config.yaml
num_hidden_layers: 9
hidden_size: 256
n_experts: 80
experts_per_token: 3
d_expert: 160
d_shared_expert: 0
hidden_act: "silu"
moe_layers: [1, 2, 3, 4, 5, 6, 7, 8]
router_score: "softmax"
normalize_top_k: false
routed_scale: 1.0
balance_loss: 0.00275
balance_bias: false
init_std_router: 0.029
lr_router: 0.00165
vocab_size: 22949
norm: "rmsnorm"
norm_eps: 1e-06
tie_word_embeddings: true
optimizer: "laprop"
learning_rate: 0.0012
beta1: 0.9
beta2: 0.95
max_grad_norm: 0.5
batch_tokens: 65536
max_seq_len: 1024
train_tokens: 551800000
max_steps: 8420
dataset: "wikipedia_en"
Below are experts of layer 3 (counted from 0) of a mixture-of-experts language model. Rows are named router (the router's row for the expert), up (a neuron's input weights, with its number), down (a neuron's output weights, with its number) and show model dimensions 128-255. Each number is 128 + 32 x the weight over its row's rms, rounded and kept within 0 to 255. Numbers have three digits each.
Before each expert's rows: a language model's description of what the expert responds to; "comes before" lists some tokens at least twice as common just after its tokens as in all text. This comes from a sample of Wikipedia text that the model never trained on. Tokens count by the router's weight.

# expert 59
What it handles: Table and list separators
comes before: "2", "1", "0", "- ", "3", "4"
router:135104137124077154076089107130161147137129140089138103112156120121129129070113107121175119140091103150085152122156116092138155125123126112169098101145088125165120153129116154118069110097092102106089177118076137127115117144153116126136131141130127131125112096175151172130061133206115063079115176041162122174131188157094130158175057155111122079166099139097142164167164147120142104138218
up0:124121115096114158122134187178147128161155118138148088052168118133134123129123106154102132156076146113138156153094095156121169098102125134043160110081080093119095165089130102093126124103070122055133127144171016144129133123102136099090097160097175152071161166118141141088106090135136138140102136147102093138172087183117135071105107135064124120142148157138118051105128163151070095094079
down0:102122173122066115171132119219084164120117113093142153183089115163141069087124110116104160177171124133139073181125163098119156160137153132139168075129119161096139134134169096169100112159182060139137056092121199123103109142076126110169121130178179156126122127126145166062176157133172107150170184095095157151173135081106104171079162082207072135152093116113166159098115066165163183146113
up1:119079097112106151129138078150115085143098102114116147130137093152123111154193181147120171120167092185113124141101158097152107136156131160136143134166127089123135146133159141115135137112076089114190150125116119075123141101131099152130168101147122162105183102066173153153128089077133158114145109161159178115122057174108138106128105124151116178120072067112130117102118099211185062126096
down1:153153143121131098103098133071149168171103115128154128158149086121118040148096047069162112130138125131128187106159086121110067159104151136121169116080097067116074182141114138159112198130141105110168120175105132110108134131143143090159087103094118143153133082154123161119136142117140157116138125075127064117121148147156176142104144106109143099150088155109106077179070096119127119117094
up2:041117135108100152110142079167160148078064136077091155183128096129080114149060123181121141111171081089149091097178128113184149148104115126128100115125133083122108177099113107145116095185135148109079137106134119121150124180170129129106117106218153153107132140177174108111119172164166115090164151168123192111099114163118137140081082210111158141157131115091112112115098158109082157105151
down2:163166101192108087145098108090089117142084103119130122126148172143153091147139163131088146123146163174134121112173193131183134104156071124129091110072151125135129077137105108116156133144129104125166109094061152085132106030117150171198088120073132117186161106104096158143112090157091091100140126125133115109117136159121165150085142131090155125111079158083159100149126077115075121197130
up3:147167128115129086134158145101116136146100153139120120125140131094144162161078165122111113181134117097151148118102100094141182134144125152106156153104087135099173091100152145071101187165177132109068137155095168111133097135132085175084181125105201092102157132097099110115158133110166142135172107121160158140087123067173123091025133132099103111104163154089094137136080084141172139122141
down3:120123101179054118117121141098082103152130144152136140157137117140106083112122127086166157122120200102191106136094134133119153158099137105135135144151128110173097084102168157091059113142103153110059168108115125153186152129158092153074109144104108142128121138196076129194153166144144046088105188116128087106162182113108092156116122184194058090166074165138096083154169129139152220075141
up4:092107097144110091111164134119163094094114162135179107144092128175071153100092103179124172153151061120117130128126154170117118146112179130180108159178134122150134165143149130088134045146135136143206117139125086083053114146155119064216090134242192129154096119120105146089081187134126115145162095138123139170089105163095168106125113128107102153094157123091140090079071131148119116170121
down4:127160144151140153132058108119125170111109087143150092165126126118160078162086072071139053154136152141152155123125087145121086121146143147150139141077105131129094200174131118199150163125061141169125111097150133085074163120117100118131089102102129158111145132150094114159168181079094173156103173070076153155166125088151202153138117083090125188123128122137118116106098148099127066197107
up5:127114134152120131074132158137136053194176076118210150104075114152069194099162104113102161152094156100110194115149099185157069108130206144128132102114115133179157148149100067124113091118132155160125129089106127112136170149117121147110096109093086100139138153133163102098086131152138131136083142144070112135111127088104118137158087061110146120100103139104155119110151100150178150090082
down5:074145105150173129155081074116142166105157131169122133101110119157161152135138172186136084102090157132108109142159133140142084127124076150103164087167065152103144135130146167131095095104120116097134160140152189121071113134059193102104102119081099084101094073157111103047140124071135170134109149132105165071131133132133103156129143153132166116180056101180122172128140154060114099180083
up6:073131152194149117134204115109088066129122120103119110110160125139114127070172149150106107103170105123156103111093123115095123113135151182109136119075178124160159168207138157096149128162160130222130084140095155040150137150129105176070109133134122116097085140122130089136157148127158121087109115121151090160096103133110140139086079044091166143124115132124069101177134134110189089174093
down6:145083127082113152136151091106132115133160106048091117141169107142116131136124124113183088186185090111067154160114136142183163096095153110122130111194158139177118117154108125074133107129084095160139166140170118121133115200142124163080124163160168068115199078132092140196179128122094145109089149146142124174108152126119124133065104187150117106090167091134135105139196199116195109131136
up7:143130089145157099133136108152060143123099129197162118164129144112148097134148140160080051199142138129127129194127139071168133138136142121101099086112103122124153149076098090139106096132146163121084132169145117119074139171140110154079113115130220155125193151117146179193180117067128151096034149097133099110109150113102088130145124122111102076125191085095096083141128117151155145170175
down7:121143113103156083138118119123144127165124100200140085095129149158130109148174130137091154121081121127126164165117088149174160142155111169204092125165198159111169060163133151122092125107204068139112147126132130110131095087187145173089130123080134155124062212119127086076179101150137105113110165137158069183114119068099138129122141176135141087118136061147080129115163087124147109112070
up8:109185134121117125077142159112152134071166162124136163110130150146086094101082189186086110169186070209112128112075183084150218152120096174102120136150109126139103215135152111146167119123135052116150124120145119084133094151159127102157155132164160146128179144119185097111125148134182140136166178083131172133090111129119121117113115148078120080165104099128162128162056166117168134116133
down8:132117209157159099161121140088117159118148155109120098132174165086161140152117177072146139161188117156122113180137190160211123048155156109143110080158106181147120103097109071112194100147117111167104144109103110106108133111126081127115055155092128090073144109126107150157121117190075111161136163168137101099137186130095147118097114151083140136068099154146118167141097154088193110144125
up9:137123148098146109118124170138147098127107156153106123098145115153162074088140103134100139159173146129134154101152171129087068128101171089142094168143178124157177142044129124115161101128122140104145154137114092133122074112152131083120134115122081130137091130130064153138200157159120124091142223177161126133129146177132090130130087078128182083100110065151134146083051168141045179097123
down9:102094137131171156159152085146075102102119133158154165150093140123143126182147137121121048147116133132154134130133103177144135169094125102131136137094096141138142171162147155156217084129103174146106027115116146117136126155118108123090088146127181179143131178148112184197093104076054135078112184106142130112130161140137140074155104044118131137133136110117122116116135134140137104189144
up10:105138134137139114142136157112182176179117130117153131126145193150180102128135119142135158137143137188168098050139169184092161139090196181179121107101162168130132161157105125145080144082132105112088134148108167147147151146173132162100120162146070189138092138135073153165180191136144136163164125175095113137104159133078141140073096183133181168127070151185177134084106134162103113075097
down10:209163186135167123099111080115091097102128096133181160172172107112132077122131097089130134136129121113140140086062118115205123107141179126135097069121125098139111079062144152121114156147113141158079131156147134035138135105157157156205103143188089092110155121101155143129155102115092150106097104155096217083122064141164119121114160142113131127169137142105111144130113080145127092153038
up11:118119123201108145090123096148152201085076105175092114130112136130080064105109152136152142169211119140143140093164125117156150136188182138103058126116119081114118182134156147188126081164114099132137136130186163136130144159099147111166160105151140133198167139162196143136123066138177111120113125158120088083106125111090161160141091120100156140140126116113095076074081093139150092156144
down11:116161110155189095183134147077119147110120126177069158088101136129130129102053183165161144087104125195126129108147175141123094173135131138101130141160117182113173139052074111080068077079093123095123150087099135166106137111085141099195090148086088125083081132086139171148102072133138148090123143112085155104147152108136123112090141080088130098123088147120123178194077156155133136161103

# expert 16
What it handles: Election and government tables
comes before: "\n", "andidate | Votes |", " |  | C", "S.", "\n\n", " % |"
router:118092168126151087143120052135129119111131142143133147104124150094113151104111108068168156115086135148062146145132156095095160153097138104097070122101163132093129140080089134098153102177084096121120133131093028180119169076158147070099118187170076100145135099133155139148101135178094121169176130129093136136130119179114171113156129135088172128121102144127164161127148164116074200136094
up1:162147171138179146184107096136091128151159102147140148134054159136132193183183154135128106095153088114139146087111160112121212146131142133117156162140165162058134182048152146122153103186124110139119148152143089086122133125079136108153154113160143092124147069135183142142132142136146107124104075089181138099128106148134086107136130134040187146169134080141201052095178078174116141182104
down1:146137127068091150101128068089148156126163126111098107120102142118137035133061164113124139122114178124147087092108145153084130130095113129092060069159151183126141163138099165128107092189153112140039070103116166123100196149153143092110134111125105194089127122177133124115110115130134106130126122133066181188137133113137119094146164152131106154116092142135146189171136142118108122089049
up2:105110078063151127089184099109119138134074144174161134112130128128208128080119118138121120146151099079107151118171145137137093158161166157124133117119167107127130104174154119101123127106130158089106188100129157124072088112163062179155128089140158074086180156131132159147144113089171164112176135072115113093160114128080125148095113126149099067107128085130175129164201078092137101158112
down2:159148109106128137124115106148160100088062088071141124132131131118034088138155101168118172158103113098080081156123123142132116108167133125187122143152151105099117161136121130124082085142138126150119155176159183076118151122178139110101149111125116128160101141156133128152108099153105084151175119121082144154113124101140130164115134116136150136140108121191091144091158178190140094086146
up3:127147111124152069154162134173144120197124158163085095142130152167101167179089166141182092135114139146125158114150086171114165086077141147092098127067167179100121164118115170162117108084190133111097122110145165137137130140077121123123162121058068121094119167085210144153129127129132115082118134136117173085117094123161129138115166130121140179187116090089116125106156060120097120115115
down3:149130101147095110136142109141144129131176128105150101107147102031075183161104095141181118111120132115123136111219127123107100103158124096156184094198190168101081104124116186108126105087109111153105113089096174119155145116114151201220137163156167148175139161122140138110054068097150098175118152149088121159120127131115174169085135176150111155107092150190137132107169142117158139117136
up4:060141106104103135078147097176125079169000121112119176111183140154126155114121168159130097075169131099108148148142132175149156165132148136102106124152127111105177115140133137094099164098109133114155142141042123149138110109181179154104133089084157106176117121167117151169154115048194170139193110147087131121103083074148174117143134183163106129134154108143111152132150086118119128075198
down4:135039146144133140176117157126146168187099072097124152178131099152139161089103078095111187148115097112103124060135172107165126095085113136089137128120150128159124122098072068091123138174135138104090178150123137089101119121162084169135114118174081130139119104103093089115143114109089177092203130146191106134105129112114086169132175140125113118145066145149139148110115122153140155084120
up5:135147199111131123171138100139114154092134120134127095108034083125122173108187108135066134149114124077179124146073073158172120087171093169138209204110109145174124152101128181092131115121149158113087165103165147106146165117117099114108133138144117153096110154136101177169167131104112160129138134140201176153107094118155138092133069117123130080180116139164137107135102108169142114130084
down5:132097075090087165128102138157120129154162133079113122115106153159105064136146122110167168126069131089164126170134157117040179144076112182130132096086139126158112162117152128200124083191103094133100090127110137122107147122113108085105159088093073153163119126192131137092148166161114196165162102137120156145172150037138123106106145111187105131077138125146179156172150173123106099116132
up6:108105156124129168119149091137118130100151116066136149147191171124135076128139086108181148102118158206096141098148102186110122109109070169153165151146137111140162205147092082091112173152104142140119137165150069134156176124165096146092107106111079132093127108103184109141138160109163105183112143093114127125118074099145119126098127138048094120101159096124124117121164127187168164081135
down6:125091141104146120129112135083119116167146103109156169193133139137134155143107134131110131070131188122118109144118182187113060135108094101140127155148167126098081081123154115127177093153148072117137143192146124080111145169112118079102124090117144123078174078162106072147141124129122149133130172122148101064101125106155046106162117136121137121086113103137145170126094126135121113139095
up7:111121158109144114187123139102083165093111119146221147107147111152102088101109122174183120157140109170112164132125112112125113161121210171108123121079132113158167168109144162110160108140079133131200108137185065145152131162165086139128099133150179190087134129138094154163175136140121124117127161125113097135108132138109104137087127122065152131111106137098150171073158084134122170140098
down7:143151103144133163089166074113086120141145132151168077166073152170137142111168103101154136127187181144087087071186133120096094118126140096079071099091143156121159178136103120181119105143125124133140087127105120179146155143092074132140109124151149175069142142141138102161130032126100100101088146128120164112153094171163115112144115092105119099125131145112107157099097140172117154116083
up8:147086148151136215149162109182118150137083102160110172179122115130136126132082120151102137080169134130137056103059137110086190129137154123048051198072128097129148104122153104097126094159158129155090092162128116129169078092074168154138147177104093111153120122183124139170224142119150134077172135142092162181106089164132181123125103137104110117109108139203110112079060187162148136090171
down8:114179074125121125116154167139131152079126117124042105108137115022065120096102116126134129129092136084128109162091134189120133111068125180139134130135203145125170121128110125177147078098160152145090125161133164145055131082109137092140091092072132080158177091171129126116069065172150131137168089111086106123146133100092125091064117168140134117082166145088128175140095102144140134174116
up9:081166084125150184090163113129124122167150139117116226162160124141116113148105081137129140121133110149110102156095148096198158116142098110042114212131148095116144126081114137160128135212095141162149115142153105095155113088135135054124196092133115117135155115137152097148218087092154094136111162156122157125144104150111107100141163173144140155135161146121117107101140182123110136076132
down9:133201080053078128108150148092096161127124145100140139089066193085102116097093128124075113116136139169131127145131168152121099166130090118141069134071131142152184101167072080130108086121117126102045087115090172143121165101163129064146056139122083109172183154159202088137129050123111134127149136059072125148139129116130121154126110159096134145112137127162119151191151138106119159103130
up10:152127136112059148068170139134131084087124168112128158112093086155136120066121128082169146136160115130149042073107129143114104132102168085143178144169170121074142150143157145131179109111134155116170101130142118150155134110104162158173122102076112108095097106139124144106099074087133157095094136155156111139111090123121137123136200162180075116126074146112088118156123137073105108130104
down10:115106141169140117073163147105107140136134113080150135115156177151123107104168135092100161167174167132092060150146087158130124052109141132140093096085080169099186132159081129115184140153164109127154098067092159128127118148157165108121098101088143129163139164072158117076191141071044132116092161091103162136112132123178168127096180126073146148168136125172181144175153100135110130145106
up11:101093125101081091150127162111189182108077187105106196098184141118114151159058165127217154135193100119163165100138104158135179138096134047153099101158109095089171160109160142101165150097118158075076145146114110112124120121123138128183163120094151157098127179082140121144137124136115185112134159092113084119118109158181141094130077136115146155089191118077120175107126098113112118173132
down11:163167133191099052196089091136182160142132124095109123109148119091179115095121115142133159128127186086139122152118122145131095145140129107110157119080084213134130203131161071096167139172103154136107087106108156125116103087165159175167097184113150148110120152088107131103141103169113136127105151140143138172135105149089167115101115069105070155052184090152135114103126164138160127151081
up12:108138088115104137165147140102095164136129143139090137113088109135102127095113102183089127159124142160154084144104097098192149092174119115081132164129124062149094113077136168101111068189105147198118114171151118113113088090125110094141147141180180130119131098154144159188186110115137161085139146145148120149166090210106132097133130121101140156163107162121152129054083189159142146127112
down12:111131101079106175103141134182113129146149139119114086089062165117088053112095117099171141149113163102149095127134143164116149208094118150148120114094137164164112128148101139162131067138093126108063113094084165137087133127144121061073090106144072140180174150174152099106122094163092144132172114139087153148154156082154158113145146127119101121081132150160114143195145125128117135116114

# expert 39
What it handles: Demographic and election tables
comes before: ".", "0", "2", "3", "1", "4"
router:143152154166087080087169113145149148144069140105186154073139169099063126069151088084120103135111125062079106148159108117082088126128109159087135125134095135135107119128158171113080111129094092124146140109200080137095155181187079158126083138179081068131198141130069100106115155126126132184175128176133104088120134066110175141147138138156137078098106168141149135137148095140078187118099
up2:038124046121125148111181143071131112119220116109125196097076137115100134129163149157096098165127111113195149145115136158103100075058156159056134133140108065159102118099152123121098182137113104126130099083113092029099166111136191109177122131120153125100136139179110120145130164136166163129104117161136166155108138149102162081101140113123113130119142144110157086101087136126130120135065
down2:100127177139144149156088110096150125079156112125125186121102148096121079112151126114105172172128103138162149146123101155137085176079141110142107148107192154159157199188145107101111074139156080122119112120074141107148120109135123076172114123080094126204122207116134140134098148089101129117158157122117127150195172108117163136109180186163143132068117127134165071087096150106115155113083
up3:125118145121139134159144102151117168080156113112132092162133144112111147091102118128134104096111116166127133066188112100122164075238144168131127127091084124122130130183133150053098171130119117144114142109146165055048124140151104082143100095059159094108132152134139194150138109136193094136139096104158150105112138164132125176075110134063121147063106145114124138140053125102115068153134
down3:153124131203154063145166103116126145143091138097138155156053142107078106113160159166126076109145176155124123127140114098108160146077106173185173136171177087142098204097133152130131129082143148112128138069118109171097104088178126044172157126110182164161138115129156108130143079146133099106064133132129116069152114142154126168120118127168137156156116099180152182164140092137128148086115
up4:145170082065150147095113163140157136136087143134113107158095106131128072123183140111163168121157116218113149121112209136092123111118120091130177124157095181110104117098149062078162128115149158142134181185112077142117129104206152150138097066143148141135126121083084164197134114110119107125062117136126079125107111112113180151108170128162159091160166099146174085124120150162144114041110
down4:139062184113089142077091143146114056085100090105103120175125118127113158167184103111121164118134139045176081184120101132146121121155154119080140137107179150126109182154147173158058145064120167097046102111121123079127111160161166152104127134126075093186139146071127116068073119129069156145119146165162089070079113126127176161135149108123099140165153164087100152091160117138097190090162
up5:087137101159087136152140109071158146097109188120104117098129103122105127160070072171057108114190118134130144118126125196175139124124124160122132191142137085182139128111158135116112151085110111169144106161168208147114125196095201092184214057156106103135179107128108111143122132125143069118136055200122111139107106145092079091150105092146143152138120100131123123158087152157106111109138
down5:136121125153113155131116135161125161128060142130143054117125143129112066147106136125116111092070122080187082172110116134091054143104085152151042074144132122115181096087124080132171142089117076044175127133167103163155149116154153182078125082132126153112080195139089145057153119127115132178118090109109142186103129134128196117138117131085083178176114097161150106118060135126165168052105
up6:112098073136108119146170111093160102165160152124174095136119169114071124090103134087150140060125116142157107150138147166151109095127109115065130176130090122105169156097195076096125152083138168117149073064151180108158171176116115108168188117109137146101185180085093118116109149132157121134103178161158114083097124113148159099128085109079113080083164127091076156130120108131139135132071
down6:101086131147092098097085090135149165129102120112112124104158154176140179134171088090111120150110089168108146162117051087119098156099108156121129122112153144143083163150128113182086150164133157078115075093144114031126171141130139073102088103152122121123083115188140171099180134078138072172155103150190090118147144140177117155152131106169138196175059154114095179160142118139139103063104
up7:071132098160092153127088154108129099089164142098096093064125102132086075063146107079123111050147149159096118049157109120169136093135151100085144151148172124139116130148088122141121070143174135129126102113180115092128156103115157149142092194093182136111157157096174090222096080090142123072152142114151090152154140145141119131102075082116095124164143162053091111098168150184190114087131
down7:089122124093154153099124102107115098138079117130089115072156222195105084141129110097131141156153134131115122165087080112147122152125113137144151142064150145130078080187089146136125114171118134124109159078118144103139100154141149115099134147137149078156107167147144166140097182121157065105129115122147102107085115141163062127109114096171137104112055204143120133147199142114128124145138
up8:198116179165117097151111128102104214140106141101133152141134133137068115133106139160109123100168119062099164144141158148104145154136137154125143160150113088160156131146111147151146132125098148164152170141153086135122123127078102133144096069147131140143124078122153139185135110092179128124079105117118110177101112110067064137044136136149081149114181195095088074139193100108177140055163
down8:151095144110148119153128139143119098146201221141082120135130115077166103148095153101119086154098152090101091096166149135103137111142054137103083106152111158077120101140119255106151116145110153133148159112152111161091167140145123122158127141156116126093071156135154112120087122126170114125117179169151179106095154155150124131142096188116080108139031130135149175130149145131106112145144
up9:140142140109103148090071096151156095085107150143089154103143119151185153117081151157091073173120170125134153148112136155125147203105111116111148132152210114158190085077097139124109128114098142168067095108134150167145173140090154115125154159181165117124138110137174149138115092107107087126133148108162100107117120133087074159125122137138142103100157182145068117071060156128149094126149
down9:122131128101117123162057107136183147089102141097133093157131132175139124158125182166200141131125059117172076179096081078149137118110131124176107130110177137098137166083084122135175192138107117098115151110131128126123094148138102182074129147161085130120071136151081131081132168070108181192103075113122152143081141147175147108137098126123157164129100130104158099121093163109160114030111
up10:126101134149094172092106124158089077085081102107137143131108124142103119180134157138145207089129120102116191080165145158109129096199210142143188112150163154171112115114145132070123157121095143134093160156123131096174089102149055111121187083085125164140113206156153189153161173074120190099168112121123128116076112123139097081112121110127150156121145155104115164114150140207164099072100
down10:141145187139103119169147093156126174153121093103123127139125152066180171142159144116125105131095138118155116170095063163154134129111103137133123185095127123089117148194208159094160083095144168175114137191106127072139128087123158138136112130153147062107097117103106130164128137114147105131094140037140108113124144080115086139100156102183183082105131141178128079136151125178094140151155
up11:100179113154139093142089114106111160108116060161100128152066151175116134096106111162077154169157134132120141110104119107139122124203152121076116156085127234104188124085098077134141144096146130139132134137194100145098118150116164123139118117157166156100117111185156155111112116037160165135100156157076095120119163094091144100130123162135143106122088133169103129164129135086113132091183
down11:142129175167100087125074155161109109136114148110084024111108097124088137107145107109168090159129134081142166136184164148156123181187082093134145141112156123160121153100108144156130140164133174097092080125147195121107127170125089132108118105110075146078151169070141120113080128136109175094123132129172051110172092148136158108152160117081062191131132159130088098110126088104178076122141
up12:143118135106165108121171149122076146154144044103120147124141100118095073108121141109099218111060123114120171143119120134131098092164137141110137150130136137167128162135123147106137137072116155213161041219129107098114190134136089118089122169142180155097123133092117188109130118099159077134115083114114122202166131149118120155124092090098131166107190174108102083135177130134151107104101
down12:158129151198086123111124183124202110050120178125147182113145112105145084149099087106143112174118120102129069130184145098163138174143062129136111088101131100101096157145125170108198118162197151101113121093168105158135088124179176150156084106163123068140084166085112166123128128172118160115098151145121156112106162118128189091139139133205102162164079145132217149174147144145171169091131
up13:175103177111137175141131079127129096102142148170119121096102102129141169061070121087102103149120097123138084142081189154139164100140154141118141165124069151107171110135112107092115117225108132094104140093120100103153145095147140161106121168186124105111166139121167135171210136116162101115127184119129097185141107104096140183114114084094136083145111109116172116174148135097092081140154
down13:172166116142105134118152097185075148163102138112123130124111127133132132112092143108165104144112131149119137147149160027123101108112075079170136179104092153148108174145068168063166118147137140125081140050141114105102180128126167151148120149104126100103144154140125116186121097119139194075149125146109091181100103116150137119124178108080121159144139124105155131090152110129172152098115

# expert 52
What it handles: Years in life dates
comes before: "1", "-", "2", ", ", "  -", "945"
router:119137185141128131067140103100114136184126078132169129099199132076182089165149105167111144183132161148073156187127116103134157184164112111175159148118099175126124090188109146151130137116126124121132095112076113148063115084188171172151119109097114103177082040136081122158149121109104116135161107122134088156209067092153107158162131123197165100106080109178152127156148142178176108164093
up0:108086132166154146160142149126150086130147136155062132127109190127109076117116147124144079116174089088131075136102120129097195124141112128109123115062190142141142140129163142138111143140169143124141141106128110129134149130118122084109127095100157134111127133114134147101120155112147158161108072155150143159122081110153168106112106130099144175179071081103040160138103125111107118108114
down0:144097166172101125089108044172135110128143128116140063101143159109121168094111137140126171146161081128188110114125078179059098143080156069121172080118106127172182204069165127080098158146066116095120148169163164140162158140104085108100153107130103119108097116137110119068075124128077161132122118064162110137177171109153147148138135150082168146127134119069124126100114134083138107161152
up1:183197117092125134120090154122177109121082183104142049112168146177077105081139139148101138096153166098144166088104107135139144073194117130161096178126145093121085132164116151081213150106149120165072117124156124122087150115119151078108052175088148124197112127081115115162154167144115130120134119156172145182119111143135182122153125124116147160168140093092105132151161105109150151092115
down1:157062134092120086131119123126150177101139148142106052134159131142175113111109202124157132084105104141176175099106160126104131103139150125201113120132132113120076088162131181136105131176115184109176112160143143104081114162087198143071109098069139189124145094140149177159091152169183117119098141186088089088140159109151127139156109078185141179153076104147167120191117144123135084131112
up2:068121153165130140161130203094078092135157084069166157110196156171144198134110105101077177143156083150116127037144162153139131128152162082134048107172159055117078123087181131108134136128130138118110128160116137113156169147158130158113153133120115141089176114130106190115124118136150143107120165147127128089169130150115092096125103148107103178133133150137167128095167132109135098131084
down2:114148134219132118119043097058155048152121128163150105104111124157128109165105148129131136104093149129157127135138130101113159223173118094121105140111122129141065147118111102049124176119098158046107137126163062143072096144176102091145106149107117146123174172148130135101128136158118107098123146156123154134103136074203129129147157145116093166148056182145152138140083133129137183087156
up3:101146165157133136124164151072187131154126113141167118086128150152193171119121111137093156168121116098145199099138142124103108120111130121139012209149077111159137138131148114107084105117107143111163160052098127097133127165157158076130125109133116156133168147148097163160126139127160171114165163121155174131119106139103088176166066106140121154123113207154134094143096142135172156105079
down3:082139117181126131099079150115140054139125107097150136077133124168080164137176111156146106123142141089101133110150164125110110195219124146100088103086124110174137146187084103146118184109134126117172165123076058152138106130141125072131150093135099110128144105134160164135172093137101110100171071150155189134091140138147095195152112080157080154095099131148095171108119094196164163122156
up4:096147120150134114090149178195177116124124098157140070120095113172109106125122142137114142125132099097140176136157107146168059146108190175129100140131087078137184132109139131125175155090122147141168164107105106131145066152159124096067137126090132127121115152087103151195148102085191149136126151149135155101136092136092129160154110101117113107100096158157146105093129123104134131188156
down4:120142058135124135142095161132048111084146162146123175126083130096126147058167103083116154129114199130139119112163154114089113170153078162141102137089157131119174178095076096127160123145170086162149156110152139090130138143186159158155103147136066120165102134107194177131182119161138160129140061109167197139122159145138153160157103111100110155149163150116154135093128116178145136128093
up5:110142128051136148210125070169072116211159088173166149177146140187149148111143119123059180105162138065138154143128076144117095135039126130120084150108149142123160125143088128089166118117123172114145106100140117115158109105093113090114046151139139138102086113143111114099138143120128169170163145128126152121184132143139109093121109106145100152123162081149081134132139037128119156145101
down5:132064079071119034143087117071100091101144165108179112164165151123159077070124126115130157106125114156130108128171138205028139092113162156178098116112104093107116087144090109124122123107136121105172124156091092134094168144074174163073151120130146195170145111140187112124122192189183173099114143134115118148110183141171125107153168038083108115146124153162127182166095096118134104127109
up6:082152068139187041161117162098077126115088120118131134096053117135102125098105128149091103107140080068134128098102203121143160172146110159161084167128129076127126134111160129175179175151166098117174085098158174125136118162113171111079073118183095070108134130155148125128143150174135157138080129139139152109141103132114179133116062133115129080126095106156143123103095134117149080130089
down6:130068155120132183074128101104201116149125113129215073159182168067124109147121106075159135118151057083076167158074126145170122124130108134077172144132089149221100089167137133078149145147091098160106148130135138141096093154168157134141148046125169085186079138159072136120092142144107093097144106110133145150059121196171147132132155182104136136121068127141162151125170116109187154175165
up7:164154144108149136155087124119128112176104122140112077132149105179086115147146064112214107122123145172124169139075156118133147076190168084105157148127143101072086120121110151138134170107134079166131105167105111115133151112076101087213130157120103083139128118083147145173180129147126170120076083157149098156130109127128130103148123156096133100114077110121124108127126093156159103154099
down7:111106172135138095116172109080173136108134105171146134131186142110115120079170145167135148137123092180150182143142129105166073154146184099157103139115156167112116138169188088197082136087084188081161085140099112130123166140116170125129170135088129140066083107167101144101177096149094094125141133180040152148194152176094089137133059094104076111111079085137129220160118160192151114122125
up8:130094098088159136146089116145029159134141152152103148136105153141105187089147133121066199176139035106114096141110092099116121085110141171101080203108082171133149164151111129101063113114147169181109061080178130150112159170122154155152118140125081120046120221105137118127059163179147084163141146119097149115129091147133135166072177152111141114144127146148100135099189053099155077152119
down8:087066063126109080163104148122139117100116118123134138137145101092109092128113101153107162137121084148149101108121140181120212129120155122094175124103118124106137143113111173116116136151115130170112176135093149152086160124143077129160111094177168168158089128151113146121083193177109180124057112117171114166146168132100138115145103085140196107109178124092154116111138102095128131145184
up9:091064120059120107200067128171104116153191114171048129187090139091159198108152134116141111140141175127125132122141201101128104099090120162121125145133141128101126115183128087150095175126151165093126134101083110125135096148140137078104094110129164120061147140153157122113166138115158117129111070140170200137094172126153113086101159152100167109132128083124093153108161142127146106112116
down9:134128157093150111128108120062117149095137123092153102153204122082111128098145171176122206107121121140088143113084130143102146143112170098177170108128174173082098057080182106159162142143126144122082107222172152150099147176110114176099153164103119088095090109153080068108064163120110134133142128110114089138106152154177125125145146172136106163162129145095109127180134165081074158076153
up10:095168150128132129150133133114128063135145186068132089088154087201175134119137116119151166168138135187134143157096118188138024173077107190124115147149081132176172111098113119068173138130121116147116112101108139131105135139176167153130137187108133125162147153122103214198134124112148140071116127123148152100144152166096143134085135124127153174124155133108154105140150130078063097112118
down10:093093134167075129142097118116064129131100097111138128081156090142128117117099116110094155170102135103162170128196136118112152229135058130097157124116152142117174145124146106136093134121148101140142161111183134177103137186130150176162091143100078177087126149147097135156081090086174158163062127148164175088167148059173151139130160115166140194087113137094105135121091142127096177112152
up11:148137099120148090220147176088129145123192120075185130096125122093080146083136106138068120158106159081168098120122145079126164114131126104152104099153165065071086155085149146175166129119153123109117173114140152095228159130146120066044095079144079097116173097101165092126117149121097160119097136180130210160168116146145151027154092143097100092169121118153116173093117105139131134127100
down11:218115163156176083109115116117183113086178142195124079160138170098161033118151127108142122128167087124134171153080126180085123165130138100097130086141071186172088108089149111132194184138109101081190170130106129124118064163102142111119153116049164117183099172192115108106102181164096065100157114129090084116088159111173158113108109152123107116128071105149161212151129161135110144142096